config.toml
d_expert = 128
moe_layers = [2, 3, 4, 5, 6, 7, 8, 9, 10]
normalize_top_k = true
routed_scale = 1.41
init_std_router = 0.00979
lr_router = 0.00216
optimizer = "soap_variant"
learning_rate = 0.0042
beta2 = 0.99
batch_tokens = [32768, 65536]
Below are experts of layer 7 (counted from 0) of a mixture-of-experts language model. Rows are named router (the router's row for the expert), up (a neuron's input weights, with its number) and show model dimensions 0-191. Each number is 128 + 24 x the weight over its row's rms, rounded and kept within 0 to 255.
Before each expert's rows: a language model's description of what the expert responds to; "gets" lists some tokens that make up at least twice as much of what it gets as of all text. This comes from a sample of Wikipedia text that the model never trained on. Tokens count by the router's weight.

# expert 52
Description: Closing quotation marks after episode or song titles, pipes in election and demographics tables, and the words there/There, Coordinates, See.
gets: "\"", " |", " there", ")", " man", " There"
router [ 98 122 135 143 110  97 171 143 125 147 164 116 102 133 132 160 122 112 141 114  98 134 106 104 135 106 117  96 153 156 104 150 117 173  62 105 116 104 104 102 118 133 127 134 138 152 132 157 106 138 126 115 129 143 125 167 168 153 145 155 141 130 141 163 145 139 106 118 117 134 151 145 130 107 114  71  72 161 154  84 109  74 132 111 123 147 129 105 104 101 153 146 113 170 135 159 118 162 146 127 144 130 104 135 110 116 131  89 172 137 146 124 138 125 133 135 127 166  97  95 116 140 152 137 136 127 182 127  98 141 120 136 109 108 156 124 135 110 112 122 140 106 102 145 153 127 125  89 133 124  84 150 144  81 171 100 141 143 165  83 115  93 133 158  51 138 121 112 109 134 129  88  86 133 172 123 118  90 132 149 126 141 136 161 143 158 170 145 136 119 152 154]
up2 [ 96 147 156 167 110 177 146 147 115 172 141 120 155 100 151 111  74 163 161 134 136  72 134 127 176 119 121 137 145 131 131 138 120  90 124 113 114 172 167  96 120  96 133 130 139 116 138  98  90 140 120  68 113 123 147 114 100 165 105 117 130 173 166 140 117 114 100 102 145 162 192 126 154 158 134 122  85 113 118 117 152 147  90 133  82 145 117 179 112 137  99 102  90 156 142 110 132 141 122 102  88 129  99 140 134 111 138 172 107 136 150 165 144 122 138 130 117 140 136 113 136 157 110 105 146 109 150 136 170 145 147 136 124 132  77 104 168  92 138 111 129 156 123 109 106 129 140 129 152 142 120 124 112 102  95  82 165 117 127 144 154 127 115 148 111 111 121 129 141 136 100 127 137 147 116 128 103 114 114 126 158 133 126 153 132 118 125 134 199 145 162 140]

# expert 63
Description: Location prepositions, mostly in after a place or institution name, plus of, near and field colons, as in Interchange in Islamabad, State: Madhya.
gets: " in", ",", " of", ":", " from", " In"
router [118 125 113 138 120 171 104 126 127 116 118 119 103 159 122 160 153 144 124 157 157 123 121  97 119 136 111 171 142 132 121 136 173 115  86 100 147 172 142 155 116 136 141 134 119 136 114 126 115 146  72 117 133 122 120 114 138  83 102 123 142 119 156 138  87 119 137 169 164 128 139 141 102 105 103 119 111 118 176 128 131 115  91 179 116 159 139 118 150 149 123 128  95 133 126 161 144 107  67 131 172  88 144 121 129 155 103 165 144 116 112 116 103 141 159 125  97  93 128 122 110  93 140 101 141 128 123 109 146 127 126 156 138 114  85 143 113 102 106 110 125 161 113 149 107  93 132 134 102 131 151 158 134 130 141  81 143 165 109 138 149  73 127 133 157 165 118 113 135 103 182 162 127 130 145 145 200 101 131 181 127 132 117 173 145 104 119 107 128  85 161 179]
up1 [154 139 126 147 107 134 137 130 108 115 124 144 100 110 142 110 124 158 119 108 118 101 167 125 170 147 180 135 142 107 141  90 137 117 133 126 108 128 153 159 105 133 111 115 122 148 165 119 136 116 120 109 147 128 117 165  76 147  87 117 136 129 161 157 125 148 133 134 128 121 173 187 145 103 103 141 135 155 151  83 146  88 140 157 120 143 155 100 113 133 122 118 117 130  95 122 159 141 135 181 128  79 105 167 107 122 154 152 151 127  80 123  84 137 109  88 165 111 132 101 166 117 179 116 130 138 151 149 163  93 121  95 125 100 118 164 152 139 148 128 144 103 112 148 145 104  94 102 122 147  89 176 153 160 129 144 139 152 126 147 141  95 132  74 162 176 144 145 108 127 119 141 137 121 145 116 144  89 103 158 154 132 131 178 115 170 104 133 112 130 128 173]

# expert 10
Description: Pipes, semicolons and header words inside sports and election tables, such as | between cells, ; in GF; GA, Votes, Apps, ±%.
gets: " |", ";", " |\n", " %", " ±%", " Votes"
router [107 129  88 117 123 124 113 144 137 129 103 128 104 123 120 151 126 114 107 116  85 176 143 167 144 109 111 110 139 155 148 150 122 150  76 115 112 113 121  84 116 148 127 118  90 127 120 155 105  74 130 121 135 127 107 104 133 133 141 156 125 117 175 126 131 100 113 156 133 138 100 148 166 104 130 121 127 130 161 136 159 139 173  83 158  67 130  89 129  86 106 130 125 143 139 137  97 131 119 151 122 151 145 138 135 104 136 133 137 100 123 175 180  75 159 140 124 145 135 119 171 159 117 137 120 118 128 140 152 129  89 138 124 104 144 139 135 116 137 103 152 142 137 202 150 126 130 111 148 147 173 102 117 105 130 138 148 125 129  97 123 134 155 168 133 102  90 166 126 140 103 141 141  97 126 205 128 102 120 108  75 111 170 125  96  77 170 132 127 120 107 112]
up1 [114 120  73 125 157 144 132 114 118 149  97  75 125 165 149 131 109  91 114 105 149 144 151 139 176 111 143 142 137 114  94 135 121 124 156 141  98 157 147 127 143 120 127 119 157 125  90 135 101 107 151 113 105 128 117  94 127 107 167 111 121  86  86 153 118 136 149  96 146 150 160 126 145 126 141 130 124  88  81 180 173 120 142 131 120 142 195 141 161 149 108 133 104 116 146 116 147 110 118 176 126  99 135 116 123 151 148 119 136 119  99 100 162 141 149 136 114 140 114 104 145 118 116 114 129  96 100 169  75 124 120 136 155 180 143 154 111 170  99 105 138 148 133 101 172  76 160 139 121 153 120  93  94 133 144 176 117 134 117 104 170 132 131 120 116 102 113 119 120 129  76  86  88 135 150 170 122 137 112 136 126 113 115 116  96  96 135 153 154 119 144 140]

# expert 13
Description: Short words like so, do, no, be, as, You, Not, often inside quoted song titles or foreign phrases, plus dash cells in tables.
gets: " as", " so", " No", "o", " do", " no"
router [ 97 119 117 119 132  90 133 120 111 112 135 132 102 160 137  99 164 149 131 127 134 130 124 117 120 126  65  76 121 132 148 129  96  95 199 144  93 110 113 125 109 174 122 162 138 128 127 112 115 136 125  47 129 205  89 181 145 113 162 143 119 104 110 115  99 122 144 131  96 123 121  94 125 122 175 116 127 119 123  97 165 106 168 119 150 103 131 131 150  95 167 164 116 119 113 142 106 127 108 164 129 147  87 146 116  94 136 168 118  98 145 156 125  97 124 139 128 142 109 156 138 162 158 170 133 167 128 129 115 176 116 154 104 103 131 120  95 125 135 124 176 153 149  86 131 149 116 130 117 126 121 116 139 161 127  83 149 137 164 131 116 113 149 122 126 128 117 129  97 132  92 112 125  92 170 107 129 130 130 159 150 135 127 136  98 115 161 120 128 129 114 124]
up2 [168 146 150 109 155 159 125 126  73 137 156 175 144 154 140 161 123 113 163 133  86 129 151 111 100 130 100  83 139 118 107 106 114  83 161 106 135 111 152 135  96 148 136 115 154 128 110 150 139 137 132 117  79 133 148 125 116 149  90 113 132 110 150 106 143 123 124 152  96 136 167 106  97 106 169 153  97 124 117 112 124 154 144 103 113 141 169 146 135 148 155 152 141 171 170 138 124 147 168 124 118  98 110 121 100 146 130 107  99 129 118 116 109 102 131 118 120 101  97 159 142 160 169 162 138 115 152 107 104 140 153 114 114 150 125 115 166 109 140 202 113 165 122 135 160 101 116 185 168 130 132 138 117  89 143 122 169 120 128 112  79 110 116 116 111 100 124 116  98 142  78 127  94 127 113 160 116 112 169 144 148 147 128  92 109  97 139 167 120 121 133 101]

# expert 21
Description: Commas, and, or, semicolons and ampersands joining list items or clauses, such as members and parish, sharp, consistently, lipid storage;.
gets: ",", " and", "),", " or", " &", ";"
router [ 73 142  94  97 122 146 138 138 118 224  92  80 123 100 108 141 136 167 111 112 133  85 140 153 118 116 111 112 125 130 158 132 170  96 146 129 156 153 121 136 148 157  85 139 154 147  85 107 101  97 124 130 108 110 119 104 150 159 159  90 135 126 136  94 126 158 146 115 127 137 122 128 141 118 138 114 161 143 110 147 151 131 144 137 133 133 127 127 118 142 103 138 112 116 118 118 152  99 121 161 110 141 117 117  98 107 129 145 141 142 166 112 156 139 155 134 117 118 140 119 154 144 133 108 165 120 138 119 104 109 126 155 143 145 105 153 111 205 111 131 102 101 151 117 121  90 111 107 132 160 148 128 146  84 139 153 162 112 100 175 120 155 149 141 118 187 120 127 155 144  96 194 104 131 152 135 154 107 123 119 162 122 150  94 109 102 102  81 157 143  97 149]
up1 [123 155 128 119  89 166 111 122 143 150 130 160 118 113  85 149 136 163 122 135 151 107 103 121 123 109 115 110 153 106 129 137 134 135 145 176 106 153 137 134 154 121 112 138 152 119 160  95 117 149 178 137 198  91  89 165 150 128 143 150 118 127 158 126 116 116 147  93 133  71 141 151 117 138  77 136 169 131 106 158 118 127 108 112 171 102 122  88 126 129 101  77 100 130 158 104 126 206 134 142 101 134 138 112 152 122  95 149 111 113 120 150  77 104  95 174 142 146  83 148 132 139 123 134 115 144 135 134 130 123 118 142 129 146 111 159 105 104 144 135 101 118 108  86 109 130 122 150 149 171 132 146 114 146 128 126 146 164 168 155 144 131 168 125 143 114 164 153 135 132 183 139 165 120 164 144 116 120 128  78 116 138 134  92 139 124 125  81 128 145 119 131]

# expert 18
Description: Opening fragments of longer words at word start, such as f, comp, sc, fin, exp, in Comp-lete, comp-lex, sc-ores.
gets: " f", " F", " comp", " sc", " comm", " exp"
router [126  78 122 104 129  89 125 128 139 147 125  93 127 108 105 128 137 132 122 103 121 130 119 108 132 149 114  98 150 138 154 111 114 137 156 138 118 159 109 130 107 119 121 137 149 184 167 117  86 148 137 162  86 113 148 123 148 113 149 154 166  90 131 144 133 141 135 140 152 111  75 139 140 113 114 182 102 155 154  80 132 146  81 110 132 149 151 117  90 109 158  99 108 121 126 111 104 125 114 104 149 128 118 103 115 120 100 154 143 157  83 119 125 129 144 146 156 171 137  87  98 134 123 164 158 122  89 130  94 172 113 137 119 105 161 130  74 130 141 165 102 192 158 155 141 147 164 135 112 100 134 120 116 109 187 115 124 143 116 120 141 120  71 145 163 117 164 107 155 127 136  98 118  93 145 148  72 114 124  95 153  95 134 108 130 133 152 123 143 151 129 116]
up2 [144 169 167  63  80  83 136 133 161 175  83 148 155 102  99 156 129 150 161 130  91  82 137  77  92  94 129 130 136 105 134 120 115 157 150 119 157 134 126 120 135 115 116 108 196 162 151 163 162 111 175 103 136 161  93 125  95 123 110 132 124 122 177 151 116 146 143 160 121 138 120 140 119 114 118 114 135 113 111  91 108 131 143 157 125 140 106 133 127 119 159 118 147 119 123 163 181 108 139  98 137 113 102 144 107 143 135 122 109 120 127 108 148 135 151 122 101 123 145 126 133 138 140 137 120 109  81  86 110 150 129 112 128 137  92 112 117 120 144 172 186  76 156 134 150 120 148 152 116 148 111 144 133 154 152 153 123 144 146 107  91  81 164  91 132 123 147 140 158 123 140 128 121 103 126 115  88 141 157 100 148 141 118  92 146 121 146 117 137 119 147 103]

# expert 51
Description: Subject pronouns and relatives starting clauses (he, she, they, who, which, that) and -ly adverb endings like secretly, initially, intentionally.
gets: " he", " He", "ly", " which", " who", " that"
router [120 121 144 103 149 114 161 190 140 140 165 136  67  79 157 154 157  89  82 146 129  79 119  81 116 172 143 145 109 121 145 127  91 177 108 123 119 131 150 134 143 121 124 106 187 134 118 132  93 119 121 101 137 126 135 157 138 165 149 131 118  89 137 146 156 173 117 114 144 154 160 106 139 122 158 144 127  76 119 136 136 138  92 120 142 128 118 115  89 124 110  98 112 129 138 166 158 119 110 133 143 125 121 146 117 137 125 165 129 118 126 156 104 126 103  96 106 121 153 156 181  95 141 113 124 117  91 116 111 137 145 129 124 129 150 105 150 137 109 125 123 129 107 177 174 139 100 122 102 106 135 124 157 159 106 115 185 132 153 134 133 126  76 153 118 124 100 111 114 160 128  93 143 138 117 136 123 138  97 107 171 105 126 102  65 101 144 115 112 151 145 135]
up0 [104 139 109 115 136 126 132 146 129 127 112 142 137 100 118 114 117 122 114 138 143 151 152 181  71 154 128 120 157 119  38 122  93 135 144 113 147 116 165  93 128 117 118 138 144 151 162 152 170 135  92 126 133 151 150 142 113 143 125 136 140 174 144 138 194 137 137 149 134 142  90 142 133 123  78 100 101 115 108 168 148 129 182 138 154 144 145 111 148 127 138 155 155  61 112 104 156 119 122 130 115 109 129 114 122 145 139  87 150 135 131 127  97 158 146 159 152 144 148 123 117 120 117  66 160 124 121 163 142 113 126 121 123 154 135 125 108 103 118 108 117 135  93 107 124 112 137 118 104 102 130 135 172 130 117 152 152 117 149 149 167 106 119 144 119  69 109 171 116 126 151 114 117  82 180  85 167 121 125 137  87  87 104 137 138 136 122 154 115 147  99 139]

# expert 25
Description: Auxiliary and linking verbs right after a subject noun or pronoun, such as is, was, has, were, been, plus the article a after them.
gets: " a", " was", " is", " were", " are", " has"
router [110 119 199 124 145 139  64 131 158 151 153 118 110 128  83 138 139 131 116  82 120 117 102 135 154 103 133 118 142 126 114 118 122  98 109 122 119 147 173 124 106 139 131  89 139  92 120 148 129 152 119 139 115 137 121 176 146 135 121 148 108 140 100 117 122 170 135 103  92 147 132 153 129 160 165 119 115 127 120 138 201 106 140  97 155 165 126 111 109 149 132 100 117 111 125 176  74 108 132 120 134 112 103 105 150 123 149 170 111 131  97 130 118 123 130 111 133 154 181 111 134 173 120 113  76 153 101 169  41 126 111 119 120 117 130 140 124 167 111 144 121 129 142 104 116  80 133 146 146 128 129 137 156 137 160 136 108 126 181 143 121 125 122 150 124 101 146 151 126 144 109 156 130 158 108 115 105 147 104 144 144 145 163 147 137 127 130 118 161 108 154  66]
up0 [136 132 162 150 123 151 125 140 173 118  80 106 154  85 163 128 142 139 114  81 105 129 111 123 121 138 128 126 146 143 117 151 144 129 133 116 158 112 158 140 143 133 156  70 120 140 143 127 133 138 163 141 140 148 177 115 124  96 128 128 140 153  89 114 122 130 121 143 149 149 114 109 186 108 105 106  61 145 106 157 125 149 147 123 118 147 104 134 151 127  95 116 126 119 118 103 110 119 131 135 111 118 142  99 161 185 137 125 148 118  83 107 114 123 126 155 118 150 122 133 167 146 155 144 126 197 127  87 130  88 106  99 117 116 125 121 160 128 123 105 113 161 161 162 165 158 151 115  81 122 145 186  84  95  94 100 153 131 143 159 107 116 119 129 102  89 118 141 167 128 102 148 132 169 122 111 113 158 115 120  98 142  77 160 128 153 127 103 105 122  93 155]